From a checkpoint of a small mixture-of-experts model trained on Wikipedia.
Training: a variant of SOAP for the experts, 763M tokens, 5143 steps.
Below are experts of layer 2 (counted from 0) of a mixture-of-experts language model. Rows are named router (the router's row for the expert), up (a neuron's input weights, with its number), down (a neuron's output weights, with its number) and show model dimensions 0-255. Each number is 128 + 24 x the weight over its row's rms, rounded and kept within 0 to 255. Numbers have three digits each.
After each expert's rows: a language model's description of what the expert responds to; "comes before" lists some tokens at least twice as common just after its tokens as in all text. This comes from a sample of Wikipedia text that the model never trained on. Tokens count by the router's weight.

# expert 8
router:115110124173121159133122142091107111109176125092129126134135140119159145139108122167099093140182112101135161148082131110142139108119181147151122174131143127140141159103194085159153106144122109152159150111120109127169152155133153103140088120142143154087135129120097090159113095153111157169128132154168113128102107126104115108131118124129090146116166126091139142145149117081148095143147134126140125074121131108098125162135094133123128111133099179126122136123117156103148092098155136136137167101132117107163095131157130143111144103119081150146089150143105111162129159085117129130128160127108162154148095120136131125156114152103128119143129135102160085122157108089123105088089132141140172178153128118113107085117114139137126143129138148125127131093142092210113164134130135
up11:072126097166121141120160159136105088112132104154131109115139125118111102145107095112143113105149134149167101159134155131166140138132134091125124120096104126166123117130134117129166110129143110130082154145115134101140103108136125138131168084095124089146088106116142107121138129093110103130158134174176118162147114125143110079134152135104109129116160145120101085110142122118108124105105113133146098159118127126122106155115106107158179143118113148169168119169126115146121148117147141110096121147148129126131112072127147189124135115127120109151087159104124108077147085140140159148116101094098196105121097105167119117138132118100119120149166149169164109112143151151101104103145126118171135179151146149120163117141136123148171149104148171106171091111157120162130152091088159
down11:117126133158108174155109144114115123113111140137110145084123098188135126149145146139104112127116146185145099127103109116145125107110140138187093149145088097180124152085168144107134122116116114126121157169135151143162156088121074121150056137136141142145170114176116099116112101112119128108168147115148110164149085126121143153139182110113142134123148125145131121139110106139147130142153137168091117099123093135162111144095147121125109131123146105113121148160122110155114191163148112105134140111141108127100172131145143151152114119173134124096127134148138118155118169108159123124130136120123116148093094084109127115136072167128168098132131116141138122126078143177151123100112097149081153158141162174150136150175105131106109147146133087170125124127127154117122109143135130
What it handles: Personal and place name pieces
comes before: ",", " (", "\n", "'s", " City", " County"

# expert 12
router:120087090137077155147114189114105120159148137096104141072107132154139096131147139128122112124140091110111124119072114145107133153135177151155135168100145144135120142125170080113194102122097058161136121115112098113163129140108143126106121106100176107118094122114092155117120121132105107126066112086139149114122117051102130123139109113132158131144141164138132085090135109102145102084107173133116115135128140099088090143106108144168092094143115138122123142145119129109145133141174133111129145118151123125195139127132127135111123174154142111160094142137116134134098143144129122138145121096131156160134139109142127105151154156117139141138128107108161102157120134105128152109135143161130159158160116091163116089105100122114142130134098121111134151105151078147126122139152113
up0:137104118119115114134101136167137141114125149103150138135132126118148127106162127133161130121146118102111134116136128100131096162121106085108101151101117128170141128173122125105156101124118141100165132091161151141147111138149149086100118128133109126097146115127172156139118104154119133166116166146126110110129119063129134144137164142085121106158143172162186162128139120139148108115128160141107164113105108162170144145116169132129173175144114122148140123108157164131122178089139122100098150136120159124132066121135143151129080142125102171129130126116132136120163119131122093122124145126169142102111143109133129128099139108107132122069133138057131146128121149153143138115165133157115156067132141068172164076119143144178177159102167131144153139122131141075150100124135123
down0:154151110085159105088091101139123137148122139168086129099127141128170146132135107156123144151112086111127127140111114141165164151132164148190134144081124135127154119146145159127097153140134137183107146170158128144144153132117108097153150199101101099128122083075138084132132113109105112153088123104129108172092165123089133157101122112127184116120146099152090130157129112099129105147087119159104161185151131129138110152140125122142161130142091112102120149145162110178131134129085118170129140127132117135141090163114146111116144115136130111086117126105132086147142108142113141134107115144134109163146136141150116118112137106156094148151155098160163125130143130046103126148132139095113101121124097125135135155147150099123120163153113096134110143115146142147117148145093142
What it handles: Occupations and nationalities
comes before: " of", ",", " and", "\n", " who", "\n\n"

# expert 28
router:129142085162105130161112120118116121113160147117134155100147126114153095149099107127150116148152113107114124129139141124119151139104176142138159133126126138145105132102138095137155109144108073141173108144158115117141100140123145105124113107123148122115092142177124141124098112119113112172124120115122111110106097119107099104081144137135130136102120150126178130138120090089141121094106136116147144107134145109104089161125099114103133111109133139157095084131098166128173115127132166107131146101162105091194114127106091117076157123139124146156114171167133103124155168097105113158146101108170119169155120120131154118123123153092141130112135097072133127147141090088104158115091206128089162162132111105143108119123108105129164124142119105151178143109178076172122150141152135
up6:108125124114096115132100129164124129143162128132150104087156130134090162118124118124110168135113113169118134114139158150131126133151137149162106096097133104113118135100119155117109144100074126114140143141139149168118154131088153105143128132114127132133203112119092119134154128143200109080148118133110135146116132093129131110140161116158137115135099115135097106171172085151115124108132114092138126111115140133100092111172093176166075148141120115114144113123139113144134143175113168191126172134141106132145101078125144128135144116127113174113120193121162123095152123126109137131102134130156136141151139098102165189135102149124139157126119133145113128122121113083130151094096116165179141091140163093126136134120090118135139081099134109099110138089119100110116123125066119
down6:166146180133137138140132102147142142111144124127157123123127138112168132144131127118063113110129145098154166093151092119060126117122132147111126103133106097133104177107131116101155124151152153158184131097097127140128107108157113118104124169139093120117143154163133113098124130116097117185114161152157137144127151150145135152174127142106146080100154145133162150108088145112131099138161121129179148110134134132116075124118116120108134140106126137086156169154158090135124113115134144149145081100095170141156116107148169162101087145133124120162114143165125147122188130118123107126143107124123134096131126150146071096172181141120155147128142122156104086115169121111152139126169148119116143110113091127140128107197148129159109142109097136125104145149098145114144132142116155
What it handles: Verb-linked prepositions
comes before: " the", " a", " his", " its", " her", " their"

# expert 21
router:167133086133077141142109146108152112145173146083143100096105141126158137117129103140111130156175120109130149157111146151152136104110156173123162155126141108125145128089149105130138111104157089158139126113106097136131108166126114116137138095133141140110120176173099164121102139141121123136097157116155134116106091139100118097102123136137158102169127141122143103156163095077137080129131163110150101090113141126107138173148098134123093110102126148152136122122132140136199111118152131101109161125123097126171129122118113187105155135137099133155084127155083097163139133141132127157149116104141186136102162143105164154124110120106153105105157101122182111102145139107133117128115138107094169142134105132157155101122113138140151098136139138155152123097116044161129144129145145
up3:103152111127170154143135166132122124124151123111159104093154082165156168089167138140146138111142166094126140139114104110130120169107153123101090108079075093137113170113150144144071113163125087104112174108125146175123137113153142143117092125104127154119138107171102133149124113132124136119113137111170150108108087138185141181156095139130083110148119104122118133140094127116103097110129091155137128124067151156093144128128158158098120117142106132111109126135093134118131136151093159103122133123161146147117147145135106153119112138129113123116106117072126142145131157079126081117080112104103115185108155158175115153145128147101139102146155135168116146111126121110157173117121105136157156140111142164106089137139102140121125140099125114173117119105127143126095156139152136
down3:163117185146135131110092140142090087095155123118149118120155075104136111098100174134131118146112117138168160132096180126117141168118156132169147113132133137188151118147128116086161100101151149160139154098120152087138144151128104106142134118096128141125168113117136090092111147157134139113109154089129137146141111122140083150134111144088051105184110119138128162167114157143131130117121147141094166101121126113164139141115141148109119139118100114119115161119140106132121135133111150138181132130136151106106108121118157119133126124164170095124116129142122087112090158086119127123179116138116121150120148124136118163133171182124126130096132122082134125120158135102167154164120126147106138086136192152164116130178154132115114105103138150172121136098102130127127144151097102
What it handles: Table cells and initials
comes before: "201", " |", "200", "202", "199", "198"

# expert 52
router:142145098169115130153118159110160093107155167107132130133126120149141106111110090114142143138138107107131126132103121118147126115121166152137138159124153137136107143113154116165174133153126121141200130147157127136170158172130129122130123111149111100077152162128119125126086141155112159096085119128152151134127121082122111145054108121148170151138135147101121103130140105070162091159099154124152107104154163118052145137147139098147150087169131164129140127132127149125149086123141131109124159083145081104148118130141113122114148139121084148191089115157145114159140137122118099140123097114137172159151116133147123110129113163107127119107153126109129126130133115111123098138136141125090148138139106086150132071133167106127140146106122099139160106115144100175129174156158085
up2:087123117113131128138135128099148171102128135143128114126125098108085137118154119120091134123147110199116131115135105134132127153103154141094144129116156102150163122177132129139158131114127105140174100120129107145115140155141146113077112082132106111160123135138110124133132113113110143097078110085084155103165149124122115129112038133131129173129139133152145155143119165114114142141132138129148124104126102184120126104119146112116084122141102139103128114103124134065096133097116133161100134094135110131141096149076098129103117140137163109156122094145087101140101133116143204146121094136120133138178142097070098131155134123150131121140102136137163170107139132081141110137149159104122161119123136081114101106135147139164102100146120190085147124146140125153107156111107123
down2:160159135142148119071117125103097114082211166132114121131129135082110125124126112113130159121090118142147118142161099125142130106154150112146108121134125130095122151135141072099151145104112129115133173126069132150143119170130095089117167163139078070136148152122136094121145129115107159159132101131167099115139144105129129143136163141108117085147098133120171088125150147142081128117130146160127156093187107149121111158104137142081054119141097138135112116124167145128072096124128128139124137167136118110120189097134075124130135104102141115107134125135132156132155131138098082116149138152086157105092134122138103140084123165141117142155133084130113104123137143153158126130138143164103126125146104129129129147150115130144100102125136114120143158127114103107146138113139087
What it handles: Infinitive "to", modals
comes before: " the", " be", " have", " make", " take", " a"

# expert 16
router:135101153127084180129145162121135087145161137084121096095114118135154099162126104136108127190149111098103155129112119142120110120139175135137179170137179139126147131102153129138149088136134096141138148106161123106138123151113136117114114131136162131102133165149103146103125118139121140111106117138177145112086120109128103111104089125139117121127120138093148164109133100104120079126142163112133114138128139086109089132151123125147122112148160146118127160153119160114151152150147141104136139106119094124173117091123126159121163127146116128163094132182140057133128132069117140120128136093136157186113083094154152112138125138101162131103119113120181086160173113133141100121130152135093175145165128125123124108114154103112165121156112133141166137092158075155157149139117158
up2:138136116139146163129114090154083119138144096134130115145167110101135105149123121091147134136122150086117119116151106124164097111149091121160102119128151100140105140141087139115143116153155165124137158174136087109172111129169122127118190174114153134170109096137120125122122153123120158154183111130115113157100100155097145132132104120107150118144135171171134128145091167093136157136120158144175124117143145089104116109134112114136173127145113157112161093140123134096122146141082172149128129135144133148102119111088129134107139125135129150138137151125117117136158129182124163128123117153094107139118093084136164120124050162146140124143170045113144092117130171141159139133121151127122128102129158176126140122138110137112127143169141138146134092150133076153179114110138102
down2:159120129133141144114151105157155146151154124142102092098124163134131155117126133153141117118140070153085133149125115132102126140117104157104068126143090148113133118089094138113095139104148171125128097126119103150129120175160116135135122124112127157157150118106168110137118181072096112137140147107140141124112136131125115100101105113131156146118152135190117106148157160126142119125063100089087132114115159160105158133144106114153124160127145068152190109135146152128146117139157146096138163113100120159151075113117109153130131164182145139128176169102110112164103099124116101140128102149123122130121095136130123099118145103129119166105124161150085122128123104127117104070154171147105174131128111106117124094120120160166149113095122149118139108117130108153123119169119178
What it handles: Place and institution nouns
comes before: " of", ",", " in", " was", " (", "."

# expert 62
router:126118093137116113120089164107115127094182120084141136082111123137140084156144150158133103159172085125089129109097116102131120126139172127127146162132153116106108124116169134114157090180095091125147109094146109127127145176133137100123096133146157140130092117145108109121150142169145125149142117143160136130117134104124116111106115085141126127157132151101157136152152120047112089116088150102138113130149180085106086137095074126117146117154138128111121101146120135136131117095169129103153158104133140151155090122147087153108152107119074142150086163177110072140141131115117138158103105114118147159145104113111148127125139169098151127129116131117123132102128139100143113074078130130121135138137137154153104110120126138117118110101131099140140134060176103136112126129128139
up11:102188159139105135139141111130105108145158102080174152100120168119112120121161103116115108136141100127118126094162134157153134126132134147139104184124127132106154167141129152092134146102103133145170114054152145125166147137117123107098111094170114152128167124132150122154154142144139121152142124142124148133116134159130112126163154124157137127141102105100176112122108158138126100087155118157172103112158093092123114073112163132144093107163130111109120103141129122131108082118167129163107117111147132159119129109096162135182120089137091095115126067111122116118161119092099156109118093110166080171097118119115103152142102151128172118135094116124117133171110131114129128144111123143093113135128129151147142106123130139098141106148104119186078108176141156106136102140119128
down11:185110121121091142120114149131155147143146145115133106132122137125156147157156135112150140108138115121115169094154152126099115140115138167166134104136140140124096132114158122092141157150143162093145134121148158140116128122127120138128119107089125132089155130106083154177139112151121149089128150090112189118137197067112149085121129111110109102073101126089102147111136133141136103100164106091120115151111113110121109158105123141134105101149121127080138153136130120138161118157085093143110102146079118112156122100168150133129167153142145150076114147183131143167138133172105094100132122114107112135118168129114105083140123167076129139137138111128144128150103140156115135156146121125138113122143122062153146122169154134118112156165127153137171141150149119120133140104116059
What it handles: Country and state names
comes before: ",", "\n", " |", ".", " (", "\n\n"

# expert 23
router:119142101177115125139106140095132137138136182076137137121159126129135125120111149156139139161152116096139129105077141175135097147134159137135128122129178129155154138111143133147150134132145097134161123135139114091149135112175141104103113070126164142144119126151051129110110149175129139128105131112137110114081106111126115127076137109133121113104114144111134131090166113087159103144149151144152129109155174102116103156131102128122116131145108159159078102131084142110146134114142113129110173119149130080182127078102127137069177102111079149125108174132138145150163147106123120119132128139179143160136109143137132155143141138110146098122153080085170114100159124103092107128115176136128152150144107129113107104135106143102142122133128130158161141120124088148110171144148103
up3:105143108136128119119072127116118135105142147146099136102164154121145176173147115116151129147118151102143131104154137120121156136077115078164082170116150129139112168152131153084160109133122133081132166117102105084082105072133139129107123127122128189137152073166144147122100150110114174122167136155141112110163132142107122153126143185096149126122108109116091110159103179130154120112140134128148139117130113131141104153110083116110102130119100153111126148103163107145111143085135110124170118122135120148112105140158109142122120157111141117145133179109198098137106147077157120112145109087099107098144103126132134119086137141146144099129104128068117163099156092137104101143137130149125105112134104132119115100111127166153124096112114117133114126170099122124167158146129140
down3:130127147170140127162159139104110120167124110111146117146118100097146157115114108107131135126131138166130130149115144124162134104142087104123071168130097101182110125115088091108128155124207145165128178089115137126150124111101171149073149097126130159119109122092140123155140145128136130110119111131118166141116173128132111128137136184166113098135087123133126106094130086124173081109142121118081144143153152125166113117140130117118153149155159121100103151143125103140150125137137151130131103124139093113159110078103118083119109149106138114145137111159158136097107079181122148130098123118161145114096130115111101107099172135115116116107149152093175108119095131138094084105093114121132156145106156096125129148142171135130111102144152114126111084088095150152114141117154122
What it handles: Space before numbers
comes before: "0", "1", "2", "3", " |", "4"

# expert 18
router:155089112192133144145111137116123106110152173094141122135152150116132113150125152156109143139159138062101150144084120121150125109098152162134131167131166095124119115120144075129162119152132084165134130120130115117137094176099130076080105146119151132101127142132092103078112146167106151130116135118153132083127137102088142108102123106141113090139081146090163131119130123113122114118113157103135111084110113133108141114157120105087108100173156169108103118160094104108143145107167151117138143093145091129132136088097093167092134106145113141128113114121125113134122118128140117160118113138116146196111112117123121121147132140087102124105140131123157120110175106079118134110085155132111181127175099148141127129120153119102111121149104128136143161105157113146170094160125144
up2:092068084178121127109130129177127116125116141121116119117117130139142140141130131150143147168138132160112174082137140149158170110120090144098097172103108137092137137163089102156115071137104132102127157137137167135118099104094142142116144104154152142124100111124132080110073145132098103086126132124182116104115134129154143129137154146143125111119129115100103143122155165147124122136146107166113085171112149135096127111173138121136118143137161142120165117122130153139121137100086094117129113132126137154135122131075157126124162139135134128124136130134132100116120143148093097152121118131077132142139126144174121137181159182106100130134141124135073136094105133123135110086166115119107183121106088118199146145110123129156127096106097150148134140160185107159084115126138117
down2:095097145077173119099143124096118096117148119144142162150148109156157138118101128130120110167116113170126142122147145146139154126086164138147120117145135145144060150097080164138115154122089143146106152165088102146138129130118069139153123070157118112138191064105123123154114126144153124080146121093117137109106096105150119125110133149131144116119116179111152114128124112130134150127141104080130094161111160112146145147095185141144131135128130112111136112164142139141127128125152150090168128090110125124127144144125147087099134127110130137149121117138142118137143087085105143096168131160131145104091120113130098127111127106118136109132129130108102133093089160189149112146084089122124129136134199111131143154146095134119184106130133139160153112090113134134114163129136161
What it handles: Dates and time nouns
comes before: " ", "000", " of", " after", ".\n\n", " later"

# expert 40
router:147145128196108141161122129105103109133131133064151124100133119097157112175147109123114097133182109092141141118119127148147120141140152126147129120117153118142105112116146118114153123119084088172141162106137135135135126143153150087164129106133165136092135139121084130080067153147155120089089168099112128132119104130092077120125103079129112099100153150119144098124139097045123083115116132117115152132159102148137109138146099115146132112154147149103087123134120147113193134119134145115157168123128076126183123110130103107109166143155099148172116155142096127165163139125136114150135093127154123139116116144128135106116143140102133156132108103129154106156138130076154132138096155118095146132154163099157147119119145127158095129131140138168164110113126108162148131143108139
up3:135136123113114098096118163172131092156128093147121095157149165144147128115133107130112165129143126102096142083092123128132123115128126087132136136143139160131077116093139128109110158115104092154100131106125156109132101172150133098138127104166107129106126174082108098132102169148138112129073074098094124118124130143128131161110159155133151093093103118117168129171101133143160143109086149120123146156089132101150126158151119116113139143126118084121123111129133122130059144134134152137079118155128158113144124145127138152136109149125137144154114137103140108140127149129110066133106156093138107138127096087122111167139118168079163134147125147164140111091122117111187097149165119168118134069159109125168113138122102107155088081082108116168140104133125132143120116110120149
down3:108122148114154103130112155180125125120150141105109143099161098119182104112092179128175140114155137162152119138142175096112145146156138129158121129159150122133128119160156137119081138158125154102154129129151161134123127119170145097174128136113128108108156132146130124112124146144096145173149123109098148153144154165100112114153086087121133117124140119155106161092063103164098119108149110129097137102156106124114131124114128105125161123151133151123140124122107125105107197155136093111166129132144167139160111156118154139128088157161162132095129147082108165139159119124143136119123115095097100128146091126158146153128195124099137134078131106111151118081121149140149139127118162149147067095148094181112101117127114145125107109112148140150174130146142167109121127138095116
What it handles: Dashes between numbers
comes before: "201", "200", "202", "199", "198", "1"

# expert 35
router:119116100154065120143096183081160090168150147068151116118117131118160097118147127111114118162121098065111131133113131109123127122096138126127112183144136127148125162114161107130155117138103075137169098090124086114148130142104125083096114119163171116122127128173099100111129152153149144121098102139143133100126104126111103105109106104104110137109114136126148127150160097111140107120123161115149104136137139106129102135125101102138131118095153160144066095143126136141129116130136173097112166085120092097185118124119122165127141108135127176163080119144147127169154144101136119130094132093129164162128144120158144120137147165102157135150167114104166133127145138098132112108127199146092128158135138128146146116082155148116122139128149132106152138097153121118112131164115145
up1:119137101163107111110141141102156122149082134120115165110159102131121102160140132101145085135150138159131092118130153117138126143115134137139164160165112086102104131149095150122148121161127185136086109150105156173158163097108064204145143145106172122131125141139085135124130096138148151141134149139133141086130148190134128087131154116124144131131067134115143139137135161136137119115151155161108101117126134151096142140141120152133112130121116137131154115129114122094068119116104122125175100126118125166131131159110149152091150099120147160114116093119094102141098099157119130177160126146156118169139123162121116129138153116098130122139170097127089131101132118089123170145131117177068133125147118145098133130189147141175130102140122089144143108135133129145086138126137162
down1:143103119105153116107110130146130103167142098130117194171129140116116112130145125153126118122153141117113146121161114151118097108114137120131130091145147099131139158120087120143136135130151178120129119152112126164121152128124141090165153151115138127151175127140091131092141106112136103131139162108138135130114109170134122095055112113096110126164123195113132126111123130147146133124083132156115087145120141087126132147147148162094124153093143093128143155127134114154139166162147160143090124112120175144100152124143156129092167085162160112088145130086122091129139113138154171092095115099130163164137169133130111172130125152137154133167119154114149095137132097134126132151126117094121118182123148117113132123111131077166176112138088191175123140108177127112158151132154153
What it handles: Plural noun endings
comes before: ",", " of", " and", ".", " in", "\n"

# expert 2
router:104095103143129128113125140132103112131148133083134116108136098125145135126155094151135123137185067053146143129138143164165108151132158132147142180137157126126096121088131122142159129137104073135177102101113149124158135140142162093121115138141149125082117126184058123154108124118136162142116139110121112101121131097144125114104097076127168134146134161144145120143116104071109099140133179087135132129110114089097133122129111100125143126125125154144136124159089126150150112127141146101107156110158110149135133139137093142078147153117127146124117165149107102153179158130133110114157168107170143146153099141171164100116122119117131114157130091124132129143159140100108136119149143120070136134178098113151131122124142115124124115131123127149141170087167100191133118102150120
up1:128163131140141123121092119108122101121173140122079102113122157151139140089121158128158122157096129135161149121142099121150177125169115143135101110127147133114133144186118089173137122140093127123173192151150151171103138145111076156131129120097091128124151155162119077148118097164120125079110152127110108107108139108125116135156109118171122127165108147119124140153085131075041119093181116117129100141116119139121107146140150126117076114149132071156153129122149096171090106157164110177144109160129114117153111142148131095113129110157084129121136114142122132133094143132129134102120133146145049085098130131111122127129137140166138132143150115163148129120147126122141085106085150109109125135090103132140119130111104131140130137147167119138129128130114131123144152125092135
down1:152138093193085117159065125138146076125108133124160112169125153102097168149119131122157173156116128094148120122106129122114085120123168156123125111156107148114130133148141156098138139115116160123123077136139173115133131144103120115141162150145110146115133150124125089125113093149096091104149115091104135159158157136097125132142111159133127141128094134095155178140146119158126136117177098171145104117166117150128122058077122119163114130158091137113098110137101127172108172135144137144141123140157157137125107154135123132129150148104135136095109090111121160120149150142137118121100149170181146100105088131085111134105118148130151135100149113160120123089112086098145128121069107145101093163117123170103159140126110128141117115142148087125165097140144125142107136123105146
What it handles: Line-ending tokens
comes before: "|", "-", "==", "The", "===", "In"